From a checkpoint of a small mixture-of-experts model trained on Wikipedia.
Size: 14 layers, vocabulary 4096, 39.7M parameters.
Experts: 64 experts in each of 14 layers, a softmax router, a shared expert of 320 neurons.
Training: a variant of SOAP for the experts, 591M tokens, 9012 steps.
Below are experts of layer 4 (counted from 0) of a mixture-of-experts language model. Rows are named router (the router's row for the expert), up (a neuron's input weights, with its number), down (a neuron's output weights, with its number) and show model dimensions 0-127. Each number is 128 + 24 x the weight over its row's rms, rounded and kept within 0 to 255. Numbers have three digits each.
After each expert's rows: a language model's description of what the expert responds to; "comes after" lists some tokens at least twice as common just before its tokens as in all text. This comes from a sample of Wikipedia text that the model never trained on. Tokens count by the router's weight.

# expert 43
router:117198137111137141145144138157142176121104109101133138183105130091107096122147130129114134100116132130141101131144130136171133143128089130118172098166107153214093110107109126158128136158117144092151132144143127099151134118117131151138109175097118091089125138152095118138138101147129094173160111118119076108135116085100140119138129127112120127161088102158144148143136142139124155115127
up0:092155071119078138140118126122155155154165111193133131190158153152128112137113170127137133105124102087130123151127152092144130125107130160131123122098119084126120153186101110137131108177127166112129109145095082100109108134155134137114100123097133118125109162149122121120132121125106170155124127092118119149162143160117120151146155171124104154136094105117133150117150103164143117096121
down0:114108118123130114153100146109084115133141157166092135123150162159142149108136142157105152155131155142119122136097097114122112116146113156146136121139156122138164156135133134099141115133148116136097110103093142109132145165109141105125116146183160062133113150140143118158124099152102103075122142095086128111108166174141110171132080162069124119110155111123146120127137114141119133110056
up1:067108152110152129131143141120101110165109113136127125132143129136136135119107131187071119100152150064132130116117147092114157170156148100133145175135101136134151104092135108163129114182135151103151157114146110136128169144140111193138148147118161120115124124154116138120092144104124109177133157139139138160143122132133158099147131109113167113163121154158101159089136161142132118135098
down1:132093142121120100149110127178089110134150143109134125147156106112095126160172110132095070149129119150127134158091091138116137182149144129156136113121134139121093140070139141184120096136114133123103183121113079125106152146144150135154121118121090171097131133157149154165072143126128110133126144130103091148134112094159125125135159094142111145109109139130120132162116148135070136136141
up2:086143156137074168106093141135135142139095123098152176091124132132160122107123086114128118125155089163139157146120143106170128166160104120120140121110110101121215156123160101111159134126127119140154128105162106148148103156141114158113148116105149133177102135084098100103101138155113116131121133157093148128153149154145117154117112111134146109135159087167118120145106115126111117109135
down2:153171141131123179175121117105143134088096121118120134134126123130172154102045157134117145137147091117066155136112157158128142080162107143143116145072117137123152108111134134119121150076154106144168105104139125156114117174116133127132121112145119169112140098112148129107141177152127107119143148073132158109117141141167128137126122122135140091116105120151097135147133127159148135132102
up3:128136149133069099108140165107131089163133134099134131155148118113153139125089174130166128160130177124136117128157124144140116144124114135121117117141132096145097178111150165160130096145149167157141137152154113125124139089132145103148155146139134163112113094125097125115139105117174091128152105113105164129102164130152110140105164130074130122137194123129140146196135104123118083136136
down3:100138123141124128143171162103169143155092133119151148144141101104135101135109105104077126121135107148115156155112124130165135138081124147148107091102119140110117114092126134128105133126113190111101151126152133090116146113149136144130110130130120133162099116110125088138101109112098117165160147123104089098090125133168152125114165132154142191175147136119168100146065161112153108112147
up4:131131118116157146101137147123118130149113176106107121143126085086096134139109141150114120178136101114124131110149108087132123118097138124158126111097163149134150133136115121130147116122069137118094131107121112142146116189129142131147090090137116117127139126167122137154144159149113160096081151062163100177175129166135124127153122111092135123178077116120149114118125129152123161166094
down4:162096156155166107151109105127137095166126101083142121096112183145122110110120131138128179094154099133149134134140141146107096114147125132134091146114143102144135140114129132088121119162104174123141140164130153159125154149126129122134133139129102149124130106094142140100193089137081139104166129122148114131090124134128148124084102116100198183114130127106129121114158161102102121128096
What it handles: Field-label nouns in infoboxes, lists and table headers, such as Preceding station, Location, Candidate, District, College, Team.
comes after: "| ", "- ", "Time ", "Author", "Occup", "ial "

# expert 55
router:161175132110166151154166093138104126101099104137138146155083170156135175086132109103126152124167128099156156084102159119118096132105135158110111137138094154157102131094141104101138130147104126109125114104160171127124130098088153133161101125129137093114115140126097138108099134114132119097202126099114109127095135111157126112129087171106113123101117137142098107138159129104120137138137
up0:137136134118141074099099125114115160138122122101098136133144126135132091151094095119114104069128131136123109105149156099150136079119140095114096122154098116131121094133081128149160059125158131104109145097132134118119122173151113060142136114123100126173126140129128151159144126153100147105134134115116088159140130157108113130143127128131119152136099160114177113093121191177132116136151
down0:107117165177151106087136078103133119102178133122165141132127144106116133087120162108130100085132123123170113170152115110091139127177093132113121143105113121142123148127124123131116097111121123168085153136115180090164154108119190128134118152081099116116108143153136138095134087150151125105110151119115144124104067104137162131141116140104146166123109128136120113147113161142131148134151
up1:107151109147103112121107152173098110155132168165088126137163119125124119156114154121105123104146097134076142119110080149110119157117159129147129103098134121127151124133139150134150148165079130183141100208144117161110122132179133135132126120099114102116120119116158151139133113149143153115123150142143135169156153170131144141181119134120160103158150150120172148142129148090107100117104
down1:120103147132123120133116168127103133117159097149100123122118119137131163128146131133121131161129139148091170137159152092102150127165128112130100111182117124151151118131099166174091091128149183141083112100135150128117122078120171149112163127133145157112069163072087143140170149132107094109163133132133111117086144139124128101110123127109102158094089115110155110125148105110119128121107
up2:111130167143121136159149173126157122174130132160145100156140131110147139150092126125141148112176110113081157149108086082113198141163159126158134102124126123124071124148079107100135110127172134105102137103116135155121152141138088088164125079141133144113134150134172153122146160142103159126124095132086110108125121128117128140107152125108137121131137108123145102112133173148152126129091
down2:147129116126117099076112130150123164091141121131159207157089127136121123111129090112134119119163108091107128102130143145136128140142176165104155108119162132133087145126151133130149182153130130077157131152151108122139126110113119136157103138119117097126117125145092145098107112081156133159140099152114092110118149153115137161109157112131137092088135174081168157114129127098103124116154
up3:106107122152104129158084125103117106122128152114150138099151119118174117126118141149124177121133165135142116117128139157109126118120158119152083157112168124155114120110124184151114135122143154117108160156082134165061118116133103138146155136121132121098129137113190141116151104123115167109113129138129146169145085127128133083076084127167127104128124181109147142085108169111115123134100
down3:119127172094156099095133128144170135115119097130117107096100138140107112165151126116092165137104131136100076129112151143163131109128103124126093107114132125153104112157125133086130122110154105130191128133145119167151114160134167125132156051144101120122134119118139111182162160108125130061144126157128154119140120078122137148163155147127176136130113112137098114123152122158128128118154
up4:149113109163096154114105146159142153116120098135143151143129125130149117180116126156141101072096129136118103093120102115136139072099167142130125120122127099149125130141116148125148175137161132209174111119106153114144104152110116072124160118145172135150106161103117108151135129139172096140095125169112153120144141098121115137078118124110129134143112148147163123130146170150112133154155
down4:115103107137130120147115141133158137099141129119147163133135121144130111133166188142071133135132097108164137122110095080107126134100140094124145094144101155146152161098088125131120111131140127139096162123119104167130148122125075104144153119132098148078083133097169159130142117126105120136104145125144138170128102099105152116138098102107113167127122102109114163088101120209135137149128
What it handles: The word and, ampersands, commas and table pipes joining items in lists, credits and tables, plus odd single-letter word starts.
comes after: ", ", "; ", " ", "s ", "es ", "2"

# expert 22
router:077101093104137164111126156170138182118100119094134132147122138157164167147122102120146177106155061121146148105147139124133135126151153120149102098110132169138131126163156133164109118139113136112147132114148075124104125119142136133108081117104172081163178137151122107154136131127150133093140141131115133137113133121149125160164103149130129098130103086161090115123134173127148130099109
up0:131112147078083116141117101088135140158134088113137139130160116180133068118129097107134085114137116147127133162145079124178122112092111140109133104108116119111116187130165142084069088118106104139108119124137117120131152142144116099127120124112091129130115126138092160136111129122148136117114115112100134145090091123105121104156101122085146165151143084134118159104117106115097157093143
down0:123096139103074120141131169123093110099140105128157161147165114118144084130143129103111142111145100134135125166175151176178131169125083131101093107114145138131126104110148129126133102157116142124176101147123076131145147139120162123139149132118159082114079106073117146117141099143113095134117126105128161114092148149118106120111077161147135117134149121139149175127114118105101127099144
up1:080134110152136120124122115140172124103087149166092112109156127106122176163146173079118164097129142180104136117125147147150125116099122167123092099163143136132152104128128130129129103144113140132119155145116118125137147124097122125126150130188121117172138102123134156088112106156139132115128107148153170127123120170077096088151124130116140085113072147105113136138083152134136121126174
down1:105134172141116130156091117081145145114134124109120123133108125140139090106110154141079140105147126171129097172149121155154112106119118106119129129119111134145093108130147113126111167130169125144135111166162144094150121089146089078172117111073091111173113157156107108143152116120153112084121098158137144117140108105124175144115114139123112093161107086129121085102128129112076143121136
up2:142125086139104132124101114100106159165155128144133142133172108113136142112153151108150127125096117103142156126120154144132128113111096105154110178100140110141117097185137132107137185157151154131160116141146160148153105083116091167121110112167136121087158094122104169130134139131121100129123131130141096153103159114114167130121127132144148162134087120144070138132116196155084110137123
down2:088163158136096126147118137162122119115143152150108122133181145142197123122139144113127119102084118150096152139132101150134094145061109113091112138140179140115145102124108075098122141094130126112125124126129135133112135097111117106141150158151134137148136171109119105137162129129149186126130127133130119101173118092139194141097140128118105144125119111103201102104124123136144115108127
up3:147167130177123130127171111080204125170150115135144115128138118123161171110119154177129129092130127153153124147160141135101091141119127115162121145133091130117104150135135126114143125124136091140120118134152075077134175099097154153141172124099099122119095109103124171133100140126131091135094109119144139159134128115138107130110175148133127128089093170143152128135101111159129100138117
down3:121162107122147126130067101114149185153096114117131128149111153115100130182131070153113121160121128099168145099145162141091124114135130138144120079129120119155135117169160145150125134154120148130145119201123086095133102103109124127141126115112136142123129139144141125112142119118169147122101124125134123065101172150152138173123115090116173135135108110142162088124132146136098122137090
up4:067145118120079142143144126109132157122103130088161112123142183145138114129158074134178154129139104103120117142097082143143132153120124090166124107079157164155120123117160147124146106113129112168119110118103152120145142146182131135118133164182117154144123135121123121125165135144116147156138152112124071080109169109107129107116107149115172118114141118129156120100146104098139126113105
down4:109105131114158118154131176145164104112106123139141122115122101144130112152119139163144154152141140147114153196134149154120154145115137147157161082139135126127112135161119108152122095121127173127142091135171166149133131151100135169103147106119152073118164107121148077140117155125115122082135178104151125141132098133131104114150141145137078115108082122120130085139059116151138124126130
What it handles: Month names and the comma after a day in dates, such as 17 April, January 30, 2005, plus en dashes in ranges like 28:13–15.
comes after: "In ", "On ", "on ", "in ", ": ", "6"

# expert 11
router:158174130109164149153163092134100124100099103135136148153081167152134172084130107100124147122163124099154152082099156115115095130103133155109109135134094149155100128092139101098136127144103123107123111102160168124121129094086150131158099122128133092113114138122095137105098132111132117097199124096112105125094133109154124111126085168103110123098114134138096105136156125102118134135136
up0:120165161104147090132113103136113158147141122078125161130144136127154113152145156114148131124112096160109122129139107083139158141118133119134116097093148133095140112116095134145198097111135141124158108117148136051173104180141155098136131116129147136139122118138094147194122092129143155116118132125165181151161128123153145139104112125131145098153128134104160120144109158161147104128158
down0:117081138089125121102133151143113080113149127182106144152140174121113108136129140095130116126129110135070107142126134147137140114117107138094118101125140129120186200113099129111119128145146110123109113135149134103096093084129164104097157169164117113150148190078111144143150163143111111128099156099125135096161133106149120114098087154124153157118134117142125134110121137138092155114138
up1:113097137119097126149050147162149151100150129112159126134172142124173094127109142164111172134161148155116091159118142115163129107107151101146141110124146121099160113124127121110181113164155124118112108086127140107087146144130113121115101150134086129159086150123116156136116137100129155121131110077138128126113161166123149089109169130150114157134106092147109144152094124094113114110111
down1:111088128154160141084130143132092118134112150106145140137114123117098088109116131068119108132150112101120109122155136146146103119135126119136131109137133138139146116109163174182169164115162114100137130147141184120140167106145153104139120140134078149145107116143134061130177093185152098120131106125102127141147121084118087148131117137103113146133153107090140102116135166116110093126093
up2:143119116112130118139124149153153198122089125151139134144142109092125127102156146164113123125136109153130131142092127132168093146123168141174112095105155107125130164114082120139148129097091149141132119085168104130134129123166093114143169100082112124125149141133136131130135099119153115142118158107089151162155095076113119131125197131107105123181133108109121164131091134140153099146143
down2:119156117135123113131145102059141132113122134124151142132141129150117100127145129143100129160165143127107148155063126142140132166142132159094118147167145137116173126104159123085075132112162159119121117149114131143153120139123116147134101117184127175122129134102138153092158115193107141120105148094132180088103104146089130146138129112125133145153082150123138061129141119142112145142139
up3:082116106182135095147113125118122139156117144112114119144179120141137109163152167129117078107128096146096152107125121123132150151096165132157145146130171114132119137192137103124162133122143131124132145100117122117107110124122122152094154159098111138111128120118179137152160157100092110151109142105162175116118159149159138119116132131141128120148153109123145170147116190136052137105113
down3:162121108148109123149080129111130150123125082170153157144130130104119127121146127151124110114117139078110130126125108083123101105129102153096129089104077087127138143118055132116152124113104154121102161125123137105081141132129119127090174103105064136114140159127138119145148143084129118154108127118148118124103065099083124099138118155126098132103106098143117128127127103130132113145073
up4:156142143140071116139090138074122137140180115150134129113166061144151110106112167118127106149111096141106098128140116162136121163123127094140123155129169104123164136149124136112161174125147155152123108135170108136154144103133089149143105096129107160122117098124144138210128092112151112087170110132132125155136102129128129131097112100167136142110142114134119143156121143087141130122140
down4:122113160141122106130122128112116109153121114074133143159176109109110155133078084123117139125104156108163080108130131160097121134129108154138152147156130136113132113145126110162102148141086160143141150106127110161125124164125120143164134147101139101130129108148166170128122080146146190094125140162130155123148141184127128081129182116096104109096145163153137110119133166116135122128081
What it handles: Numbers after and or inside table cells and dates, e.g. 24 and 25 February, mills 2 and 3, 1563, plus the conjunction and.
comes after: "| ", "on ", "(", "–", "the ", "in "

# expert 58
router:148105077119107135127172138133121094116132158131115153131114129099124086166150139185136124138140089117144157120167097134113127093099132142166108187109134151182110131127101116126095136104146138163099141154150167137116125146134141148141120143112118097091098112171121127140127153139098137078099114097135154132123097108142090110088115141151141177161130111090151089099120108091136119143127
up0:126144125142172134126140156138158140119105145114139117157134120134103157141140155151136138133143118113069093146145105172117109167152115139111139152124145157119118199138144098145123139125079094141131136139104132125108150141108154144098109120188077111090112102079153100091161131141166136111158130151097131144140109175117111079133096160126125130085122143152127110104128142147138098137178
down0:117118123093111133124095102143129149121123169146149097151147175115119131130148158124111148141140125167140123138146139099174168162096141124123116102107160109124142141170110149110158121131162156098101099136163116143164121116165162126132111156104169073174137099158156138129140087111127090099118107156137084139139116138166102113117123136168097099114127097093127168138097145079131157152136
up1:158132130137123143134088085081110139129141135156143114170157116145122110162134113170137184092134118139147146139136148127134144155189144074170118155107168141146102164123099137137123122114141128127127151167125151097101131110172133100133133131112142144133151141169139135132122143109068115120174122106109064164153131116155120151121157125099132165138149135125138107093097136133153182137121
down1:134144121124122136155133153136119120104112145175129123132127129136141104113094122087116089109119136112140096169167083106119154078149164139111130136129079092139084147147161107112151137118147081175073098139136086123162131101121108157173122164115118126148114119112141146152111143165150114130123094164143154147109154122146121145105113153109095105162077143107161130146138145130124102180120
up2:139149090131122144136162127132141132096152124138129149090150150143117109178128114102114138075139126091114120122130121130136154090094133125183123134142169137134139119117129147147138123109119177101088186173136124129127122136140127132139126143122182195152069117115152135156117134201089104105116171133107130106133115132123147104090145165115139102122121098141137157119127152121174155133150
down2:123116146095137118104137090121128110134134189111094126122136094145104120085086131180156143109062146109160139082101123151095144139115146142153171146160137132115105176143117135121125183123131100156109093135120110104130121081116081108102123174145129104109137145154079120135131118143147091129105164129173124122153107152147118128096174132144126150136121154114118139108110128149160142136127
up3:130082107086147115114144072115126125139173133116141154111113092093114085114108131113123188110131146125123105156099124173138172111141113165155134159124140123108137135111122127150135128180120159080131143104111094132069147099148135102111121109143133113103149109148157099145118150146163131122121149195110150133159085130100134150166138090146155138094105151139120091121131125145110137107131
down3:153148139174136096121124156149124129144114144148122119143113111131144132087152140130147127140138122106101109131145096115127082112131087110145171150096099156167105114094166113135106115123116072162099156124109145117127088138105123190125157120089098134139109111110152146077147093111132098136116116177109129158160121140149132133105109159118139113099158122108141143123161182193133094149127
up4:126114136162136148157103130100146145143087163145114118113145142169153148126096103151123105173111176104136148098162132128130106105085114150116134138136142163135190110144137121125158135138132138149144162159114124140163167127125138124152116105176101143160076166119124178130124115111097109122118121087130141109157123165118087182113083132154106119106130138099130124156129130120191151131103
down4:108183149127168129134081104128170129130115159127155135136106118118167127172111103140118036196149122124138103153105132123087118154119098104115133104152100112133146133106165083126138134120127113139096138123122094136129114140143144073139132113111092158133131130136120114143136136087126143130127142123143179136153087153114149180149114077155152088124131130158105142121105140120127121122114
What it handles: Single capital letters ending abbreviations or codes in sports tables, such as the O in TKO, CRO, and R in FR, R1, GHA.
comes after: "S", "R", "I", "U", "T", "C"

# expert 12
router:163179135113168155155170096140106127104102107141139150155085172159138177088136112102128154126167130102158157087104163122120098131109138162112113140140097156160104133096143106104141132149107127114129117106163174128128134099088155136163104126131140096116120141128098141109102137115135121102204130101115110130098137113159128115133089174107115127105119136146102108140162130106123140139141
up0:114131139139121136133145200117092105180131135103109120141136109142134124167118103136102091123137128127121120123101112159164203146102131118158116114105114094113129100155181135104148144154138156142138107107155128131113109123130115128112160086131126152136161134100109091182170097100091136149122136169168167114133126101097117142109131140130133098075124101149114130117125146094161139083118
down0:108108074145145171123134103144147181106151126101116157121088087130133104088132104110158115127147172142154155127098149101138102122098085178120091124099124104118133119084094128119095121144125110169111156156139102115110094149137148120091120111102108105127167092128149147124146100140119119150101158112110138098126091109143146108132089140128144151187121155131103103122114101150161117152137
up1:153125124102082111089114139150128078118155117136160130111105099129148126129155125131152147142110144103105115102138109145110149114099112171121083104143158145134132087127111185197157111114133131160158110148135134146149132142108123118126166132179144100160133145113161114115139094094114147138150158103152128090150107118098071099179099151156122107110139090129150161108128126122112143148160
down1:146127170086131131121145135114141084118127101109100151147142119114145166143174183126120140136120134164170108099148110151105123113126140124166141146125133126126128118120162107132096120114156107123141094152095165136147142134113167093163140119129107139129161180121096112126127154107141176108132168185188141147151102109116105122081131150149150140154089119085114095145125165121140108106090
up2:112110106134112146151131153113133122154161091136164121125134116111144104121086089143136138141090114093164083123151148087193154108116111127131116147129092122116111116125148143123146107088099151110150162108146100117107131119118143124091177135096139114134179121150110121114129111118182144134100066121136114134083110134124147180092143155147141116130165151144130149160102155150120086154158
down2:086173126113153157159152139166111161129086133155104151104122112160123157119147109122126125082095149131112142121153140154080152118101098101151094124138150140114100124140176124099127118135132101121135166122113090144117105111153131098124112134133120137127128122157127108171097126139169093105114119152093090092099145153155150150145171127089173117136092145136128099122116094139154148062107
up3:099145147123126116123113135105124152129129089085146122138188106096132092148112111149125091150165112173116116126148066138169134141126149151141135160144156120136142116143110121152145148143163188168137107123135090123140144123158111118105163150136101148128115124155154170127181145121132175170118172118134152136189121127098147128098121133175128164122118143154151145133110123110103113167135
down3:162116118154133169129091172124111131134126128166111151138114163126102139128092108120106190110108143134131153181104103123105139135094135149122126146127101130167152125169135143143134092113170089126089128101117144162106100132128142163106166124104096105110158190115133118137099155167114132130096083147108122130120097111117092177136134112146157105154114126099131092102155096101132141112117
up4:119129141129124077094121130092103115149124109083141125141152085140134135157120162182101063123182077113100134146116163130147159130129130130115158174109121153086145102114078142136099135115125117117145134124110137169095094111120185129106146107136122114147115137127092103140134141148088120080138110139134153143136145152087148101140100152160126134126162139167156115119112133116153118113158
down4:108083130101150093108176136148143127126144156143160168115065128104127151150104118103134191080120134106101124184153124083096127171141140134133136129125121132132141140157147081124164132115156118139114127133131155119147096144129156107112138177133145138100116121085098124126118097127138161135077146117151095103130109142109113160102081117118164111121104116153135131094163112159159119114139
What it handles: Small numbers and number words in table cells or counts, e.g. "| 7 |", "2 episodes", "17-2", plus ordinals like first, second.
comes after: "| ", "the ", ".", ":", "201", "("

# expert 33
router:101152139146150155141105181074138163111078162142131176111129150144110113113148128120126135132134145107122134078084145113144127132067120125125102122090104155109118088131149120104138130098091131114129145150131166131122177091108131151146146105107119150123127103105145123114099145136170105121133111165148103122141074129084152125109167109087119102133113139175147156080126136115164131134127
up0:121094142111085085119137142124140113096082101113105180135137150127147130149162147131118143157151109123117112147095140114164100148133088116144137121106172116127062147121135112116132091115132148168146162154153158147143155135115102126106185064125143172126129113127142136135114171158121122103128125153133116111136154084160130078146144113137130125115155154128097141174107167114096116104133
down0:148143163109093160111114082119159133111089151160109123120124170115136112103117125133159125151087070135143114116101145143169149129115140100127105125124126127107139142168095127180098102127154093153160141113125123143134170131173155094104112132190133125151102106155142124121159126130141116102118113085162147142151105161166150147135104150114144081090158101138127147114149177108112139115120
up1:109102132151117170152166163139165150116125144154110149130173114115143133136124182157133116105145139160135129136147143134173078106108102134134112104141127148115152101156149121129115118125140154138163086132124108105133159109111154146152186088174142127144120138165141146158092174115130143108100105128100165081108080124127126155110187120141111117158138099155138156098156151106108119109135
down1:111139166134117127145168121090163121141146120128116146147065145132141150136138157142163116172122146094105140106105118149127113126081143182097140155129114135144135120076117148138107151169159136105139156129124132107140167190141118143091089134133114166119162141088083152099136112150115135139137065154122171149110150111159102130146148112154142166102104118092126127119145121153119134129103
up2:130109130127144128126106141133109117120141160170138168079131135125152137108146166145102114126103129101093098054137076111138118128112135111140118121119141146083124107119130130168125091145125130139111142116156113165110091150131156113148155117110097102131093142125176136198116149117107140126134122124088131096149087143106117103124133099134098132131108123107148135074164135092162096074170
down2:147103141122167115133109097104128115096116147139137096119121115129180105119122143113142133163132152123114089163147121147115146067141135110132160119173106109100142117121114134090123187145113128091151087112132122111123132115134104100143084119108163106103129133080105139142118172119136110103136097145124113142095171161166107137140162160126181166115132164166131089095088086132118131136109
up3:115153126114161107104129113171105089104112144114167138156164155173129152138132135165119114153155098097080139131169108131139126115095135131135137118104128115128108085134129155125129141074122122158144122120135143113096147115128126115095131100123098157198148140137100133133154110136105100121122119124108099177149123119116121145070107119075133106141090142098118172106084138171163154110155
down3:149148154098133130107095110095104111159107121097155132160147088111119141129092102073158131155111143114124127148105111121110137175150087182128144112136127053117125161114140080151123154161139121117123131141119163119123148099143143088138152135138103103128100095118167117117110133107138111141151186119125149146089162113167085108141122123137124077122126083138151099140118138153122125117155
up4:130148114141163115114101144103096155144138072111146104085111112127107149170170138148122120115144153129105083124137137124173085083134148125187097095123184110124113092095107132106128150134129137182130148149129092131143140133106135114136145141111144121163148120140123128149099118130129100167102095093126126149159157094100134170151122113134159138135128096107129116157153114148095186133151
down4:161138190160130097108117138110159158123108155151155105143125102147148124202151136163121123128148123128156136103125123141137153100094117146102140141136100123137107112090083070146146093105132138141101135137132147084131091123136129152116122154113163134152071132143154144138120124159089091136090126134092126122100137137116152118084145103113168163129152145159128142147076118150144154105111
What it handles: Syllables in personal names after an initial capital, especially ill and el (Gilles, Gill, Dhillon, Daniel, Alex).
comes after: "G", "A", "K", "C", "F", "H"

# expert 15
router:132144134124135135148148130077096110123097120130122104126142109114158119125139116137129131147155136096161162088117150136097137168074089153102148129127090124132122101110162084105133136097112150133129105150154093193153158121128127152141116151128176087093099098123158142137140140148142097110118160141163150156090117085062104125128140155123134158142091157139137132162109137110159101148127
up0:110102193127089133116163163141126133152174082130100125137135138149147083113131138150103113150178117121126115130114129105097144124160122123087153142134134182134120108115116102087125136127144117131090129135078105101095147167139082124109141169069126111157148132092158112124108136146125165137155145135115117157135126156096161160112149084118136121142087129105112106120121177115147111124106
down0:084152140113082142079136156119094185122104085100120112135138163130101143133121103165116148177144096124137118125122148147120113145109145087102141114104116183148099141111147106094096088129130109120122134155131109101128146142140100165130129125086120132124107158133167110140151128093088081126143167145132122164124151119181156140140162131110130084104115112103103132144143115166109141107157
up1:130085116157119121165115140097164132148130156158115124100181159094149108141102124086155097128155149134154160144143124159154111157130117162104117139169114141126122132111103141121123126108133144105153150117175131127099097173150147146091161123138147097146145136106139158154140133139125128153152107132058117164102130128108117135105141173119115168166120076164129127082099178109139131133129
down1:142190137126133139163136140144106115146081117131109199113082125124133174145130111130097143175154114138120110142160082127112093115111140119134117097098128115159119142128106116159150105110129135099164104128156123112107138149125134109127146154128130131144159134131139155130129095134135152134137191168114133086079126104166137129162138087133085167116165121153139095148148161162135155094104
up2:115079140128128124126113133154078123136146117093072120103092128108157115110099186133123083141125134165104129133147144110150145137108096146138136150135161117160105113129129137099151156106145119140125121134121104093111114151147161081126134152119123171149127076117150101143075129132152119129120141100126159109116106110143128099163126089183140146136125144086162152120168124127100081147185
down2:093125175091114126105139114128084106173188118126144133099113140141149100151131136160121141160113112124129084089154163145120149160129176115160135079142137088175140110150119129133099132111136115124155133110170107143138113109128155146134121080095137167125101116101114126111092100137099103142105146107114097127130149169186126097162138099100120135129166134174125118129134143159106125117124
up3:085156085128069078142118122123120140116101113146108150152126161145103129158125103157132171147127083169161141107131166135093103128095090122109137123123120135101161100130127113150128097137124090116159071148141153132142169075113099106149149131103127125140131110126099134152119115148128154118091137162134149158136139156134115107112112149128139079135132139088129151131119188128110105098084
down3:157179080129122165176114083120120134113094153119121174144120141161128135159147153163141145165150145072113116110100110151141157124164117120146116092131137142084123130153120139117174164121136089102133113158176119116142130104130120072098141120138150135175133149126116106150143135134133163167139094142173138119118125140118142103130155142129068114163121138142151157100154114105129131116112
up4:112175107159111172121136146138108143150131145122130101162149117109134149122117170110106162113131132166150157099157152119131112125127142142131144144107102128144104127130155109173109116121127123094119104140127100089121158148141165092106171100138158113129156145133144110063138112162172113177116138164099109177174139147092140121143152161155153153116163079127120143137124087094125117096109
down4:170066099122132147131144141183147155107131096134132131155120161118073134115150122136084132161127120074143135128122116155147145110122112164097116167076133114160132106121125134109136114090088126164126127101122165115130122147125111121119125125132129126141104141141138092145175131157181144167167172122140113153130107133109114093094154138160128117154143132135162111107142136194143124153092
What it handles: Odd mid-word pieces inside foreign names and proper nouns, often after a capital N (Nagesh, Ninja, Nannuzzi), also table fillers.
comes after: "N", "n", "in", "D", "W", "P"

# expert 60
router:169143129136121127150160102140107086099135121119161126144180093139120129110098106137140099123103122101159118139161140157094175137123119144118144150114127161110078107131113127088184113119138085125137132153172135150116113143137134125176121150144136089118112096124125160119107125107120132104136111112092122098150166159129086130137100144105166158105116202152104125108104088084154128120123
up0:153122142177124144143135143121170144130153117095119190140167108115115119136108127119113117116080149129145094116147099089141139115129122152130147160131155105168104115141112140103133137120144093185123111100149147142065133094101171155181085144154134152123119106126140156098149082105129138108141112137120066150137151129134121135112129091145123133113099158148135084123133121108150087090110
down0:105168116121129084127117133120104150107140127201129093088127115129161118086163117131135164092157089107144166122135149155108120100149118104121078107117115120163145127097132150119092104158171124104103110144122146109147106100139192092128102129107123112123124153146157118137100088111142146173157149143126166138097116109114145110119141163130092148085148134138138152136115105139120159129162
up1:128123169131132130118127113176128146124090153151140125143185141175102142106110126123097142138140104130109164134204100122131102095123090150146148129098145124094126109119122118130143180142135129101172135125061135145145087164142147134097128063133147120133100114146143101112137097130137148105147157124156153111144120116111106130120125204129129102140110134140091119159106136104099134113149
down1:153136130123144108094125111110116084137116148139118162151127122086121130101103142089105144097089149156133160134192110135115107113135063114145157128155130133165107127120139135138167123105166136135094154143092131175135142115094128126143109104131185111150125148106118134139147133155124113099169136085156084095113210095131133137125110135152138106124132135165105132115112136152129110092103
up2:102104122093117110147120182093102113085138104182142133149087135181139154147093142133144095130115100131130125115118147068174083115106116121108140128107106114121125133140132156121128115163143076131133115125165138117135168119168099117127155120132135135087158125082142102155158142110135134165145125184106141151116146100079118117099146141145169126121128101103096121099154123145119138118101
down2:146125181143135116106125160126137095121096108139133134136158132143134099189129122090187151161114161116133123075125127107154120103137173141060138127076112103121135096141147167150143120146154133115126133151140116141197124163119133091122127105136082137143131123113127096120105159162125172145114124120138127159168140115128136108104156160123121157109118107157118119117142140166117167097145
up3:084129139111143180113085145157148113134138159115115148115134111085156129117181127147101135129102153177107133117072128155128147116154103140118157163105131107158141097107159131135137149110139125075150141148149130141106114102131098147131161106109109140137115144164113083134120112127148097150117141103132174096164131072102135096156102133155137155160101166126115108124135071102118143101128
down3:138186094115148121115123112107171130109124162141096076120099113169154138107117119101109157161126087120089103127126168099156132109128118105143097134142139171142133124170158116120160094116117133114176176073109141147124116097131150093107119104144121151124126129138148120157141163091102141148094107147142120131172106098106128147145112116091109139139131156160131101125105111100132157101079
up4:144121131147135095148121146140107078134189128140120107111116098139094114123143161131150093123100105159103092144113135137118186174163135140137157137146139121081119187151096138136151135144115140172141127106140171146183153143137117135134106140164134100146134168134125114139103169146140094138109136153104103139135110121110171163091138149120155139056162137134120115141119109137100143123113
down4:090082125160165138115106123154125151118135148119112107139146124138151142127155181135099134162162117097098113110071088151123130122102173139141173163109138104123130099113081142065101142123126153093116122123139114137145125117115168171120147140119124108128128090121118138113132135107116138133093127103138172141155120120115093111159137157109174128142123083135109163095139165076088135106143
What it handles: Middle pieces of names and words, often after Z, z or ch, e.g. Z-ion-ist, Z-ey-nep, Herz-li-ya, Bol-sh-eviks, plus men, women, children.
comes after: "Z", "z", "ch", "Ch", "k", "Sh"